config.yaml
n_layer: 11
d_model: 256
n_experts: 48
experts_per_token: 2
d_expert: 192
d_shared_expert: 0
activation: "swiglu"
moe_layers: [3, 4, 5, 6, 7, 8, 9, 10]
router_score: "softmax"
normalize_top_k: false
routed_scale: 1.0
balance_loss: 0.0118
balance_bias: false
router_z_loss: 0.0001
init_std_router: 0.035
lr_router: 0.00118
vocab_size: 2048
norm: "rmsnorm"
norm_eps: 1e-06
tie_embeddings: false
optimizer: "muon_variant"
lr: 0.0127
beta1: 0.93
batch_tokens: 131072
seq_len: 512
train_tokens: 769000000
steps: 5868
dataset: "wikipedia_en"
Below are experts of layer 7 (counted from 0) of a mixture-of-experts language model. Rows are named router (the router's row for the expert) and show model dimensions 0-255. Each number is 128 + 24 x the weight over its row's rms, rounded and kept within 0 to 255. Numbers have three digits each.
After each expert's rows: "gets" lists some tokens that make up at least twice as much of what it gets as of all text. This comes from a sample of Wikipedia text that the model never trained on. Tokens count by the router's weight.

# expert 37
router:134122136134119123100143123125095113173164076133166114113152072122091127132150140157167138147132109107141173107132133148153103120145139137096120091132128160130126143139101130142182118140084115197111101113130140110098099136119130067102139115166125145128117111133105145118141164147152121149135126096113096121141095148109078111119126086148123114136127096139119159129109063116136113113136096127091137173137167150081147115065128093139102140158113120111127137116191150194168162141129136152132131130128102135133124134097139124109126126086132103099159124102163101119105101126142114114129121139121082175122102122089123109123139132122131097169133112103097165171123077166113149151115094093136117086125133168131102117116111151143131141156124169128130119125124173104139107162117134
gets: "m", "l", "ar", "ra", " to", "h"

# expert 40
router:149119106103124145117160139133143132123100127117097124116116076102148109175121118152164175136136109159117120172128175120148105118122175146146091139114088158136111121168120081117152184166075123154089118137116113100109159153130102118083140148127102151082147102122105176146147139121152128126142150113120131109177127126130132091128117094125139126154116135114134158105111107141150117116136063158114114137153164110098128146126120103148137131153113105132123127164114168140133128082127103166151080105118117108152139160107123105083093112095089080121119115122172129091082115122138143127133085142117085150161109132124102134101096155154112113143124121123132141101083105159174127098103114104160090092101161130152107161138137146112158136114096134134137122163105144125102131157109086
gets: " the", "|", " The", "The", " a", "est"

# expert 2
router:180115102151132124111133123070075113143147128114122126153083117121123141138145135159177109114160133124100173135138133143106119127135137125120068122121129156166132099136093088130136145133118129202091140114109131163084128075114104101097124147139109124083131114106094121107152163112159103177166172144061096083150124152121132118125096109120105094138093138167131183151112122116164125092172125136097135124164141154091127108106112099146129120125148117121087148152158143115151151105133097133153109111120126152136168135079160108096123138126107135115163141114150121119104102150127115120125116142084141126167105123107099162140105140125148098166122123121116165153111158134099174129117119079146102127134141139173109156131140133134136142110116095128143087161117137094120127147119110
gets: "b", " B", "g", " p", " b", " P"

# expert 34
router:167124114130144146117132116134123113106112166097155128112108124126116127117182129146141152144155124090127139123124157153140131100149151113122111169110105169174116102143112140122127180135127141140118111155140138101129143154127090113128147172157101145145121137090118150122132176117186131146138145103102140135175140131127123079176079121134117129156096144138145145154149129101117131074148117154083146146142152159104103124047091112175105156164143125105101148136143146131137144122156113143162123122110132083173131123094147103109122122100122134117102137137122101094098139163146100103102097137085087085139090079118129118094119112179140117135118067137128144103165134145141141110140104138156101143150176142156112165151158142102138108136126151087138074138114151137114098126116099
gets: " |", "ent", "ic", "cent", "ip", " /"

# expert 31
router:145129090100151173122147152096124106131115091142126102093106108089149115134148143140118122170183111129113099148142146163123118101146123135142114129141117144106114134143125130094137125150103123141113138096125122157105078175075144107108129146156138146071154133105097172150145138093123126097160160125129117127133151162079109130158081095126091125133097127132136170128114110115137136137152099156111130133156163133074119095142121119162142100148127094156105139151118143149127122150121148144189118123130146077128158154146130128102143085060136109130155136110127129109088108204128128130073122145157129149143120124130088123142135129116115109128175137126155148150114089141107149092092112096147128071084130108123117096140154153125139154142162116104141105117131142170103084158147104
gets: "ter", "od", "ary", "er", "f", "light"

# expert 5
router:129121146101156151101124157104102122146139115128112120128087126122106084179124142128147121148148085130123146167142157112112119091153128119109118126120145203127129118154113107116164131110124166168134121133139115152085104150146073122129170133123117129093131111135092105119178149115134093185139181129131105093157115163136137131124137126160126131135134143132137122149107138097154072136150095124115137149152128117105132102121127127160140149147120079107105126145095164154144126071141117138151114119144179116199143137071110114150089133088126106119147118136145111147108118154131140107132119145126107080132148134113108130123121152135179117151174127102157161129100118120154124130143113125156120119115142182180123145109165155143184113140160137119173117173077137135108075147103113
gets: " co", "M", "R", "S", "L", " film"

# expert 24
router:162113130100139110123153144102073094160109132100090109115100100094104099150166131163130126140133132151108122133181136163169129114157159159105101154145122140104111118133111104112142157124127175153103084102103095118108123150101126141128158194157135176111131118119122165145123158119150136135155134144131133108183116140119110122131119083149152120130088138182111147120138106127145141128165076161103121158141142124115096119100092122142103135157129133111097148127113125181156126112144101146155084105103171127149110148120150110101119091095103131148156071101152105115133108137147156116108141170088147125122090135098128145111138123114122116138154099121130130098115120150087113114142098065121142109089140170151119136102127168153098142148133126098130091151123132134124088160177093
gets: " of", ",", " and", " from", " for", " in"

# expert 42
router:133107118120147167112147149129114080155097109135136142110135120093096131126133146123144181133180112123102179143142137158146123118143131144128096133153075158112076084129136127101109152148141142170089092120126095134122112123101131140085126147169153155123092102111121147118128128125136100189149130129089142084157133127097116106113116093156147094135106166135143116128092097098128103094149103121126133124144163078167093111092107161141129143145118084123090074157147123157135143121119132141143101146158125141150131114113139103104104144088144105099138118123109130119109100152142128108105109162132100104145131124113111165073099129158148137123160090118123112111125110107105187111160127057135101096155132150098117137132137163145162147157129120077112138111129135112109105145179097
gets: "o", "a", "ia", "i", "to", "us"

# expert 3
router:128121114133140087117122156146131090163107122095137099096120117091141146137102138097129103148127134135129163154140144164128144158134127150124144111123122114129073097191117128133135152129110135114086140109108116173125093121095102109084139120164099137116129119098141153177133124156151097177136160092105119098129108102117119107153089124122116097165123141118104145152071117132136121150132099188115107118138149161092128172137110168131154150129095145130095125145102139157144149109128105164119096121131134132144130132114130088106105075061106104108154110092172118131099091163143169123115133132125149135138082124099130125097162164144109108156113138138142133129117123171144111125097082055157115137107127125128102143107123144104149162120099155097146125151096140110169127169101087
gets: "ber", " the", "c", "we", "bi", "ti"

# expert 32
router:155132097123129108119127154077120127138106137124135096112141115119120092126131143109133143135116092123139186112170153108143129119137140153124058084198087121131107116121102092130157162123112132153133111118141129136136097121121107078096120190134134151078104112096159157128169137103125093175122154122130117127118096142097135143123126110145129086150097123123087140146132088110145093134118106141110090145142166145125136107125089112144110132177131075135141126179142104122145137150106142144124086121140128116156172132116112100142103117117067090141163133122135101107120088143146168078118115117151091125122102154105112106118136180157131106135113095124125162115097105157124118067128122118111104124113189188122122150130142147145132092107103150114158099124146130103135131130146104
gets: "en", "ur", "an", "un", "ver", "our"

# expert 9
router:168085142102132084134127138121111084134116122118094093101122076146121082139132131145175151119147092133144129143163166121167105143139135149077114131136119154137108103138124131155169161110122117180103098117112132112073144124136082085083127158134093092110122152120128165140139151113156140153102148089140143120135129101123117106132123123175138133144117156141118122135081102140135139129145119125108153123145133121144111136105119113159109157134103098153115119180163125134177110137120104132123106111132139119175131136104137101129072116131105121117153119103145120148099109161149130059125102148100087133138094160109123160106150130150131125164161106142121143106117088122109127082117081054136131126122118184152124137085137160127137147164180130070162102131118133144132112136145111
gets: " |", " in", " as", " for", ";", " de"

# expert 23
router:154095109123150134102145154114119096124132108121086077128118119097095124148132143158167141164113082113111167162138158158163110130157135117132127149169085135151117097129091103138141118140114124203136120136098107156115109187088108116088141147118143163099136113084152156108109112125149130125142169100091115098177091159076130092154104103177115102126116134132110145148102098125161123161128110162097122145112113102122101093074108131136127113170109130126104141158156126136138151127098087130167131119107122078138135121158126089117102163122106135119142102092131145148105126148138158125093090122106105117151120110110138146106108150134179116155132098140109127132144114168123181112139088128115075098126124150124114159130136153148140138126146149111159123110124119105096105122162147
gets: "s", "es", "is", "ations", "ers", "os"

# expert 28
router:133151086112113109096133152091092099115127124083125092100136125148131070119105159162177147178162116130131139153158185129147128121145141131110092113125140104118135100141145095124170138108091138166125114127128133131118107134120101118084152122122153127094119122100097145134138160159157124115151140087126101091144119137137088115141149178106115116153127101168096141150088104129142121100139100159116084157144155119127130114088140138147112143142125083150140129143129142172154119134127107126158132108131153114138170134133144121141102139097100145075157131066149095134117109152161152066140136146122119119147082139126090172101134126158160134163139123102134107128091119137130177111110108056137109084110117136134142161097137177112135151113173140107127129137129134149119074124131106
gets: "re", " re", " con", " at", " be", " Re"

# expert 38
router:159107137110144111107192134095108120126136068086118106121115114119111109151154178125121138114155120128129144139146145163123125090137180162116090160145091142131078124161111122071155156150120150145100124132152122136092106161117104109097160147171143121085097140090107160144180130113140112158147147129110105098104118175144142142131122114157124089136122126137113149127113134080130131114162100147103116146163135087108098148094119108149106163132094135138116124133115140161134125113163123170123137139111128083177152182105148128074113147125067109127146080120163099111133093124160173126100113138120135116137094137080121139123117126144150112142146132123140143131107101146135125129125140115103118117088131166107118154102154129137114152196152157118137131144089176128125123139143101
gets: ",", " that", " which", " who", " it", " he"

# expert 6
router:181088084118161149115186145113131100151133134136131105079154126136122148140162171133138143172104102120125147122138115116146133116128163151132118090168089162137117123160106115105140178125146144155134101116095106137126109102095137089097123155139114188123127121119112138137170137103129075123114107095098118094143148146127108138137128124135140113152095115145131165152155126096128142097149134146094108162137129148103107121125141117143145154167166143147113156192126143147116102112124132125128139145159129121142173157119111088084105110081092083122136106138136092096079092165143147115083089164129106124171113138100130104110148153141133125133173135121139152144124082141099177092150102111145155132121147134130101140107155164135107143156108153136139126108151164115106088167138095
gets: "ian", "an", "ver", "im", "man", "ant"

# expert 27
router:148137096115142107128178142135108123126145101105091118119122100147095153146153150128123174163163121130096133134174138127136130119156180133126132107121075133158078112164126136132138149160128136118104122119091131118061135145099125122091153179142152119101127113102099156155127125133146106172163177116115054098141111176119113125135126120165161115117114130167095120173087131110145138121165126157097110133133118120093098106095093130119104141143111080089131162125121163127142167104134111165133110126114146099150173167095117123118138128091110113099142099087151108119139116135131135131122124175141118092136111130093132135120142078141172128179140117096114130100095114148086116123087088089146143105138108141150106163101143126157121135134124140110125126144105137140089132132177124
gets: ".", "==", "===", ":", " ==", ")."

# expert 36
router:148100111100135143102183151111075081161097071100126122116117088099120169131144118138121111146172133122103131128148108166132165122137176149097086133152126153130093132166122153106135141167122138156120111157088098132136130157131113119146147137152131144131138133089110142130164144128122125147170115136099149123126116132107132125172136095180118108121107117166124149128136102123135158141140098149069111147148162121085110145088084126176137141158135157130077122130121141135155156131164125130121103104133135091167122158117123105122126107111078126146127086120131101132135139141098127113108158180105127090142098125102112117105110113105158124138133126086138118138137119138109114135142144106166116091096172132174099177132140162134120138168115154096152097164116124112105096159196101
gets: " and", "d", ",", " or", " but", " &"

# expert 22
router:153106123154110149093144155090127136173150104149146107116103111117107127127156146126161125136183105134143147106158139143126130126133140149152130094119090138101087121155102157125115150130064150152126104148124107175113117128113132101100144147176124158132128123122115125140144148109119108136119161095121091099153137151075107110167129126156133088137075147184125162131128104096122153174164081161152139124140181117132108153130110124142096146195163091134121098151172121146146107116125130166183126120117129078127129132126119119152110121096128161104137085130122135130085097175127166120117122161086128101153132163101138144142149139112137128139122128139106107135097115142131181087114142067175087092120150129117104125145132116136129165122099149083140112136132108160114146129125107
gets: "il", "ol", "el", "mon", "er", "p"

# expert 11
router:165155104088156108113155160126090099115112104123101115127100097135128146124143109159163166136163111142141125152143148155134112144131203158090125120115103167147106085164122106105098166122134151153125083114099133092063132161125094114083151173162144144092137124090092138147135141118169123146154154121124108120151106129129106092149102116164150114132117161142104139124121128101155112120149091150117127162144131162114096133116125099138126139161102109113135126115116163152134118098129130155150103116115124107160118142106125103066106114087082095113148114079146128120114125142123142108122101147126083106126112136092127127113129119134147149156134138112136142098089102112121126108091078081122114095104123156159091129106196161129115123144151137124142125165108129112096115141190142
gets: " |", "-", ":", "|", ";", " –"

# expert 47
router:121119097093114097131129147113119109165096129078114123073093096115088145170153117133123129158156093118103137165154116162147099155112166112100101125138126147174130099137109106103156135109090152130134113116113121152086155121113127134109125173125127179108141107093124147135156154106155110165102151136155122128150091162110097110174114104166171111147128124158108135158103111072148102105141126130119121138164126090110115074128142115123092147128132099104135127159127145148140167111141123126155108101163162094123111139085120105104105122114113132119157113087125116144128113121148131106127116158135136099137136155066099117102119136148153146151156129088110142172114088120113164115099110096177095095112119119154114173134182166157131165155151135116154115151133134129086117158135148
gets: "-", " \"", "–", "/", "'", " inter"

# expert 8
router:112120104096127132104127153139115114114134130107147139121090097095138124181149192127134163148174115140120143147166147124167124101120168139151085122118111118175112089135132109143133134112134143128107104129110081156070115116093086085101152177137114130104129099123105141105176128090124105166128138099144119095146111150095115114128132134165131129140135152163108162162091099110141116140142102133101125134177157110137106109100100108142115138154100098098135134155151131147144140119129106167148123099115132114152139135111126124077086114095139126096159089134157124156109071144143140103124102139117101138158132135081091123097135149154161167125153099121123158154089120146118123107142079090122136106119163179164100148132186157132118154128122125123157084149118160137107111160131118
gets: " 1", " 2", " 3", " 19", " 4", " 6"

# expert 14
router:165093113122113175113135095111106129139105145122103114129105118131075144178120169137152158113130104096114160149159186163138125123158154141122114139167106131147118110154116100101146149129125117114133119133111086111110123125137127136118136119151110121141095109105100147124126136111175134102175154138123091114160122112130153107145104113157156126173114108113147137132137093100146129153131097126130144147165111122106115107101112142132142137167120133142099129117131156116129127130167121162123119095131174123183133153115111132085134084101109114148146069126133126117072138149119172113098111171097114123133133144130110116121129196127143096121156076138139167115104088160071140059120114083161104149084165147118084138131145097149127114159096141113126111128118161146126106179168099
gets: "al", "ci", "min", "ial", " of", "ual"

# expert 12
router:160112103137109146106154170129127072128111113114146143072097091126114152162162132125142140123135075143094146154156177126129117113124159141137106125104103167129104124113091119124147129121104122136112083134118136164103165123076125114104176134141141145107119132137071137163184138126144085145151180085105111094153119185086137117136130113131121110125089092144136137162093137116145134114132119113147131147155123123063117124136131107139117167109121065091128172111145113162166149103144145187150125122136129123169141115118115144128101102074096100122115122089135094127135129138148137122128122134113142146141120131118089094100100130125187171149140106100107106124123130119106118113115091134162114087113172124138118157118148154139136156126148137113152083128120163120114098157129150
gets: "'", "A", " A", "S", "C", "T"

# expert 16
router:112065128130141125106133133098082118152166109118103088113117119120083147144149143132137129147168129155109136129179162122158139108162144104145070130124149130166102098156091111137129111158121146137119123108129091148093151146070113081095156173152121140111153132122086163129143178118142125106131169096096113134139096202121127115163106125154116140148119092155117157125099118125157161075128105153117138145173158156107123151146107107150095122158134094108086166150128167140140116101154099126150140125116145138145140147125137115111113125113117127114172130109130097133111138132120117128124109155120095132158130130103118158097083107142181121162142131124120153130083134167082143104109115113185084103103125143137143122110155134143158144168148125134134108139106167117118147155138096
gets: " F", " f", " T", "f", "t", " P"

# expert 21
router:118106092096158130132130163105125127147123109113122135083093121116100113125160155116116125129173096150094175124177134130141099104114136163111106125167081158125099131175110083142135120139127156112104120120107109120094138166134095107127108173154134174097145121102095151159146167096158129165131155101119129104134104163089117137142126101152138150140097140134100139144123120098149110121125127135101134145145139108126109123119120122146092149124116104114101123162157152133156109129148114177141098106169147099166157132138148106107117119130116086107164106107143105125127099157129165071128118141131104093116128144067081150104113176148158118165150097100146139140093106148128109100155118127160095106107100154186144120111172157150110133170150129108148160135078168103105124149134115
gets: " ", " (", " No", " no", " U", "("

# expert 18
router:120144125096135154109135148131156085148115085135086107119152126114152092172156184129123145126143109143102137155206145138105121118163132161092113133150110123143131088138097120082143122131115129122106109124112087114135076148115120134089129149162119125073123100131120118102155147070115093137133118123124130124155159135077142117153072116137152107166151128138118147131112091094137126123131108140111115147157150105122105127108093097159160177189107132127099110147112135141149137112130092144124106111158118111168183122112125134121111143111119131111126146098177096177136129131154172109103119160097134138141134123147093121133155148152128135127151129086152178085116089169133119097092131134126118113109114167111132162108163154165137139134167143115168130137102128125112078153123102
gets: "en", " more", " was", "way", "ad", " most"

# expert 44
router:116143139148170145097130135144117134181128092106147125100162128132127124152130171122159160139172112113102139150152136144135137141126155127097066090110064136134091105162099123125158110156102154134120088112103141099121113154110118113104134137161112164106126141111152138110124130117151139148098113095133127132144085141095098084132127116147145139188123104112118137117103107112154125163139081131114148145140146129095111141084100124142117114157104106158118125145144149171200154156132099153143124110118136140157146120109095093120125114094119121090171102129178111128092122133135179107131110140090123094147165109141106131100118145123097200147187098084143157157143143174120157139137132085131135122126140126121149162122153126149133140169145153127139101134142126138144116170168098
gets: "la", "me", "ra", "ge", "na", " La"

# expert 1
router:141131137118159158142165141119108089107136090126127085123115099156101131149147142130147158150137078154145147112105159148154136102118195134121138140096118140161121108132099116112171182132105138127115106092099099133065139133109076105128132166161131161123117113126135130136146152100126120140119140117099112078162146164135122107124124068117153102127098137122131163105100111093132129094142058171107135138131153095128080129110110101166160163133119115137112146120136139133147129122138101179127099123135142102138145158121141105092119116102114105111131117117131113128083104139104118113134082102107098120156112119129095156087111177125137163142190113112134134097119127142119089099145084078148121095102145126154134146143179129130118134160158135140159097164097157145142123138125090
gets: " |", " League", " Cup", "|", " Championship", " World"

# expert 17
router:175119076094145134121166119128156132116143130117136107121119090097145094138122118148122114179161104118138114115176142147179153109136181123140136145141115156118118089114110093127120157125110122119111146138128103126146112138136126110128174137120098148111124118138134146110146116117155093122149119117135061141132131126091094098162123130125158078141109143156134157121105109106135101135154090194126128140136159121112123085095099146149106122151087110128121119125151104129137113145126120139140124086142156127124161129108145098120113084072107089110124118123170136136146113137119135111089108138126106087139116108119086122118117109139168079138098103121172142144125139187095166109098095125159125118096180165176099168063141128191113122109113132105153138144097136121095111168138102
gets: "ed", "li", "ated", "ted", "red", "d"

# expert 7
router:119136144133164135143103139082133104172132103103146133094130131145112093164188152167146153130171131171132202173151146142147095115151120122115125121135098140114121094128133103124115139134102160153107110085121130111092091120121109126103135165144119124112088123099131124124169150104152085188150145144130071097158104175096109143131129097164145119139135137145126141139100090129143105099128109123113139167142152149138143156096134103162102192158107111119133149140142148153150168129155094129126130107112133135148150136093113113105124102116151128088157106095178106153128132144142155079129113143129069147139131124116106127109106132164153111129155110117143138094078100151090154110103126125165124122124153145124118165116147152144129152139139138098130143166102161093110113148133078
gets: "a", "o", "i", "ro", "ra", "la"

# expert 0
router:137163135137126113106131134090138163153123118094135117087124145137104077132134125158115161140170121131088175133143163150160077127157140122130118091154110142122124075137127087103144135150135154185111125111095152107131099109092101114131125128173098139102074106067123146109121142096155138196158142095117113128117147127111075146132112108126125145142132123110151150110103122133126113076154102173119141167162134098130127117127134147119088149155098110100140138134138160137157137118140097154156137107113115141131165140123118090110105105120110149124166103074166106160101080143116145104118130131111112116127140094110102116132121131156128120118164085138116137135060123150115154121119124117116129116123142127143118151112142164126135142144161125118128089160103154112094110198191099
gets: "u", "ri", "hi", "bu", "gra", " Bu"

# expert 33
router:158091097096118093143159129102089124138109110100125090100133136085107090151132129110167139128130094116101143165126128167156079064163176143130081121119071136151121109183092126119134154121105130150087132123135119144108093091094141138109136132126157132119114115113125114117138110150143122166150165120103124091151149147095136152143132108146132148187118128125110131134124148151126128137204075149117140158149133083150135118138103136174126145121161096095119135180120163171134124086126141116146111126138110130147132170123164123095115089145098106114124101140118118090132111138127157122108113126105129127158106110121108143127126145107161118129101123087134153139142102140114129106121151079169103105136183106146110172103174139128131114149166123150130115162123128179120124156160129
gets: "at", "op", "in", " that", " In", " in"

# expert 4
router:156123097090141173044173140126082113113119130123061121131127109119107102150164177115142147157143129148106129184119144158117121130131145138115085110120131124096105106166121105114139155130120136160125130130127139143129107166073069108126142116140133115104142099129110158130159157115118147140145154126137139097159133178108099114120121112140107111151094103125144146132112081120164134071152098115094138169133146121143148123091155123105104162163129088114130122141152143135137169136092115129115124108114126105137138105088176144108108126106125109119152102094110141116080125136119114089095112123119105117159094127133142136098111202158125117149123118112119121159134096175138137108084111098167148116103155132127101153105098154148132137151162165144155134074134139163124118135154129
gets: "y", "et", "hy", "ty", "le", " E"

# expert 10
router:161107131137142134152162126137101096128083114118104160116116094127125115147138167137170156112119061132101155160147124138137095137127119149145142115107087178112127095109095124129185176118114157123131104129126101133079156129104104104121157143160115148098103139112131178159135162122129116136130138109102104107137103131092142094163129118133144111116129139177130139158118094108131118121152131132110089147113129130091111117140127104152109126143130083120120105143119157141156142139106091139125118122143155117155133157074116136086075116120112083098129103091111109140090098161111115078133125135093081147132144091106120125135121102131216119158132147095113172146115107105118122117084086119113109101111137153136086150129185127161132169144137166125166096143136168129118124144141140
gets: ".", "R", "S", "n", "N", "E"

# expert 13
router:127115144146144163092177149095092119111130126092186106085107103127114123181135162168157122146144111151120128171163155154167094116158141123097143101150109148169073123131115148108170168143101133139144106129121079124117086116109146119103158120143115116108115153096118151121144126099127104125128175104106134127156126181131119094150127098103153102148098110133145119166135113111121121148145075152116122160119152136105114112128131138182119140136133120154134150126131162135132150112150117098169102129151145091146139141142117091109134112085138097108113113095146120133089119175120093097127118165116062094134132124114118133102122147133180126145143099121121176135087090098116138116109113091161126103095148162150146114147151124106110109158120155138129119090087151091141141146120083
gets: "er", " M", "om", " Com", "ner", "General"

# expert 41
router:149128111118132108129147149092129096138114114137142116110114108123109131139123139147153136168140115092122144127156166141127142108147151123099132107105158115179092104150111112127118143124088140157103087125115126145089095164128134094117193159160114139110139153125130163133143150136175124127131154063103096079119155129133134129145106087149124095160119094132077118127144109080106122118094113153109153143197122149093118133096106132144097141160119140108115143199137145148125137102146134133092142115131178144135146138130130114140127152083094164074132110127156085137125109173153116094112135132117120121112120132113098125173124159127173143163166095113141159160130099131140125137089103123182111098119157154144102147123141149161131121147144181113181098140149135133079104139118133
gets: " se", "ft", "ight", " ", " re", " st"

# expert 25
router:116117111115130147086103178119095103121090114146126095102099140142083128130149132125162165169187099123107141179119118158147105122135138116106136138108133131133113106153134142145131145104132175133104127117107123125099154141061130116097145179139144143108149112074103141137114203110125105163134146117099095107164103158133112122128092128146140103140117136162126135152093110094136111112132116120115135132137153094128096083106106151117126185148136067112154133106165128128149156067146094154138078149097137087130134139059106124111129117128093147130133100096132089145105110151146136121101088128140129103147116131070098160120137122135146161155099120103110140146126117147128122122121084129136089113120129134138116113121123166181145150137135153082146107137096127117106098143134112
gets: "==", ")", "co", "===", " Co", " I"

# expert 29
router:119100108118121121114144156111114115137104116092093143106064093130121143172154165156132151107147082136095155161160164130157097124162157178122118118135110152133114101119108100119173136111127162121113099131138109162112149119118131121105127142150092130090117122096134167137170174121122119136142159123143083105136086134096116134130126119125117121122117155166113148145123097107153125109118147126133107127144159108124136098065119069150104119130140098097134115177155147144146139130145089116168128078109122100152153148106091121087123113115139108102156111127125113164121092157140146092148108160115085149158142106101106149120126141170196113133139102114122192160103148136125124107112125116120116104097146135143131156121169173132136149147174170120135072158124144113129110159129100
gets: " +", "2", "1", "n", "20", "q"

# expert 39
router:176107099100144111122175133130137104112119143113111084141126072099150097159120140148163131164149122117136114114187149168175152101138175141139128151130111156133117045118108111096099137139104120154106131128131104150150099153104109104109194132150136145109131116130134134123126141114134121120145117108129099116149148117078150132171106127138147112153112129163124147102129120111131138117147080186115128135149143095102128131123095147172136150157104125126074118138165132140126121123127139123128100129120185134127160122129158108125101109072075105118123116125152144160137103158152147114093105190111145098131105127118091142133116113135158125138124111101142135139131122155091117127099079104165120112131172134158113161082135142162111136117151150106148110168109142120074111156173106
gets: "ed", "ing", "ated", "ted", "d", " of"

# expert 20
router:167097137107161165109147147077122106149122077087104128087096109160098138143131170109128126152098091145146143162144143147151136111153146123075126140122153152114155079121089147097151161158118121130148133118118095122096094111118113116076138129156119152109131147113099128151136120090156099137177125084104084105152122150158129121110123088127113097177123133136126163132090117093144083132169093129111113116161158158137099117127105129141148163123144142119106148152153143145106126126112119165143115118156121143144159143121158123106088094102123128098148089136167075115120100122134116070095124129114102148156083147153155086154118150143128160118154139129132162120098109120104101150104123139172098100107164124131064166124154148118130120152129120108152128132129137113126091131114096
gets: "z", "art", "ck", "w", " football", "ball"

# expert 45
router:128122163098117136149134128106103145177079098119118100137090112082147135155165116153161126091153110171094154151139145110170118086143140141131086114162084158142109115114132109128154128152115149151138141156155142165103106147096111107117106145148125157105132128142110101126119119105128141130143167130074133110120113148137102123115120116163152088141157108168104162155100122111131138105110124152110140154166146133126122119134093132151115143150156121140079145120148118122136113116113085152162106159149124079142160171101112113093114121088104109119135118102117144115127119120123143088096110102080128118172111130098141153121118124155161096123186126120148162134142136134104120104058119098184091069111125150169118150120137122137138127130127181112139094101109142144115085162082103
gets: "th", " Th", "ap", " p", " mo", "p"

# expert 15
router:135098077111158131115123135094130119181137143108112118138120126136138163169148119157141139105145097116130193168150140156110124118156132133128111143148126151171124092155107117112157144143156148145112119133115137166104094109098087137115144130156087136109155119095135119122173157128132092147160138119082137133144150155092127096167076136138143114162094108141129109115085118127138145118110113115065102144148166100122133102064112123144145120138074123115057148141123150160160137119164079134135136097138107142156131147092157100117140124122103113134153140104146089112125135161128133102096130127115099101161109110126094132136116137153151078168134102111167147111139122152116182066093097109123129114092156118146116164136135143136132144149163132148141107152138137132139122162148083
gets: "ig", "app", "act", "und", "mb", "ab"

# expert 43
router:159109114127143153111163152131127095122143080120078101135103086070133109150129188146151128188131108126120138162137151131144118105157153123107121145145096131150121100114139131112129118147101141187131128125113087140111109168057096091080175163125142149066126122091137150098122135113144113124167160106083096087168105196099143104151085107143120105134114129129122126167102112133153095141135117149121132157120110105125113084077123119153131156156117139131084141129142120145130150109104094125176121124110142104126129149130146102085078130113088136114137111090152150141120109142167143118105092118128132103122118137116123128112098161147150128142136127126136120100130096139144123122139069134139110117127106150125130149118126151146118146122161128101162125093078159112110091116141142
gets: "s", "es", "ers", "ies", "ations", "ities"

# expert 35
router:126111099116111127111112174070112129161131083097116096092108134129107124131160152143161113162169104160111168139211140125175117124138131134132095118166116127153095100142117095152114110129089155133101114106115112135102134132120096099116136162133134164089115115098099169137171179097141132160143158103102119118123135174138093141130112103135099138151114126161107142124095096089142105117132141139105127139176151115124096114104122105139142145141132127107102139133160145127149107108124102154162136096142165099144167153133131111085095111115143152102142117092152090112130117150129156093126096150119094109146124144069109114104098153156139159169141118096148144128102130138110114118146137100165074096130121155164128165126163183165128131142134126139133141116090166110100103128134133
gets: " ", " S", " W", " Po", " w", " po"

# expert 30
router:167107139116119135084162176130139081163085113136147148072138107086128138126163193104149141116148132162123136136140116138151120133155139167119120108114079142146117122127128155110159144151134134156102093114097146115096121130139107102104131120162091161115116156151102129153128146120150110114133111088112077123112137124114110096145115100132162094166115139172117149176114115122140115149115096123144132109140162098121092086127129160170111134173125115145143124108124129128152153119135089136152109149135118126162150100132108113140086110117093134087121116079138105125099094168138155077121091150083083145148067127113086111116107125127157134151151103087107124121136067138118146102120107069115121089125130129152111124113135110137151165135136172134148115148102112102137092125156104
gets: "e", "am", "ni", "ne", "se", "ill"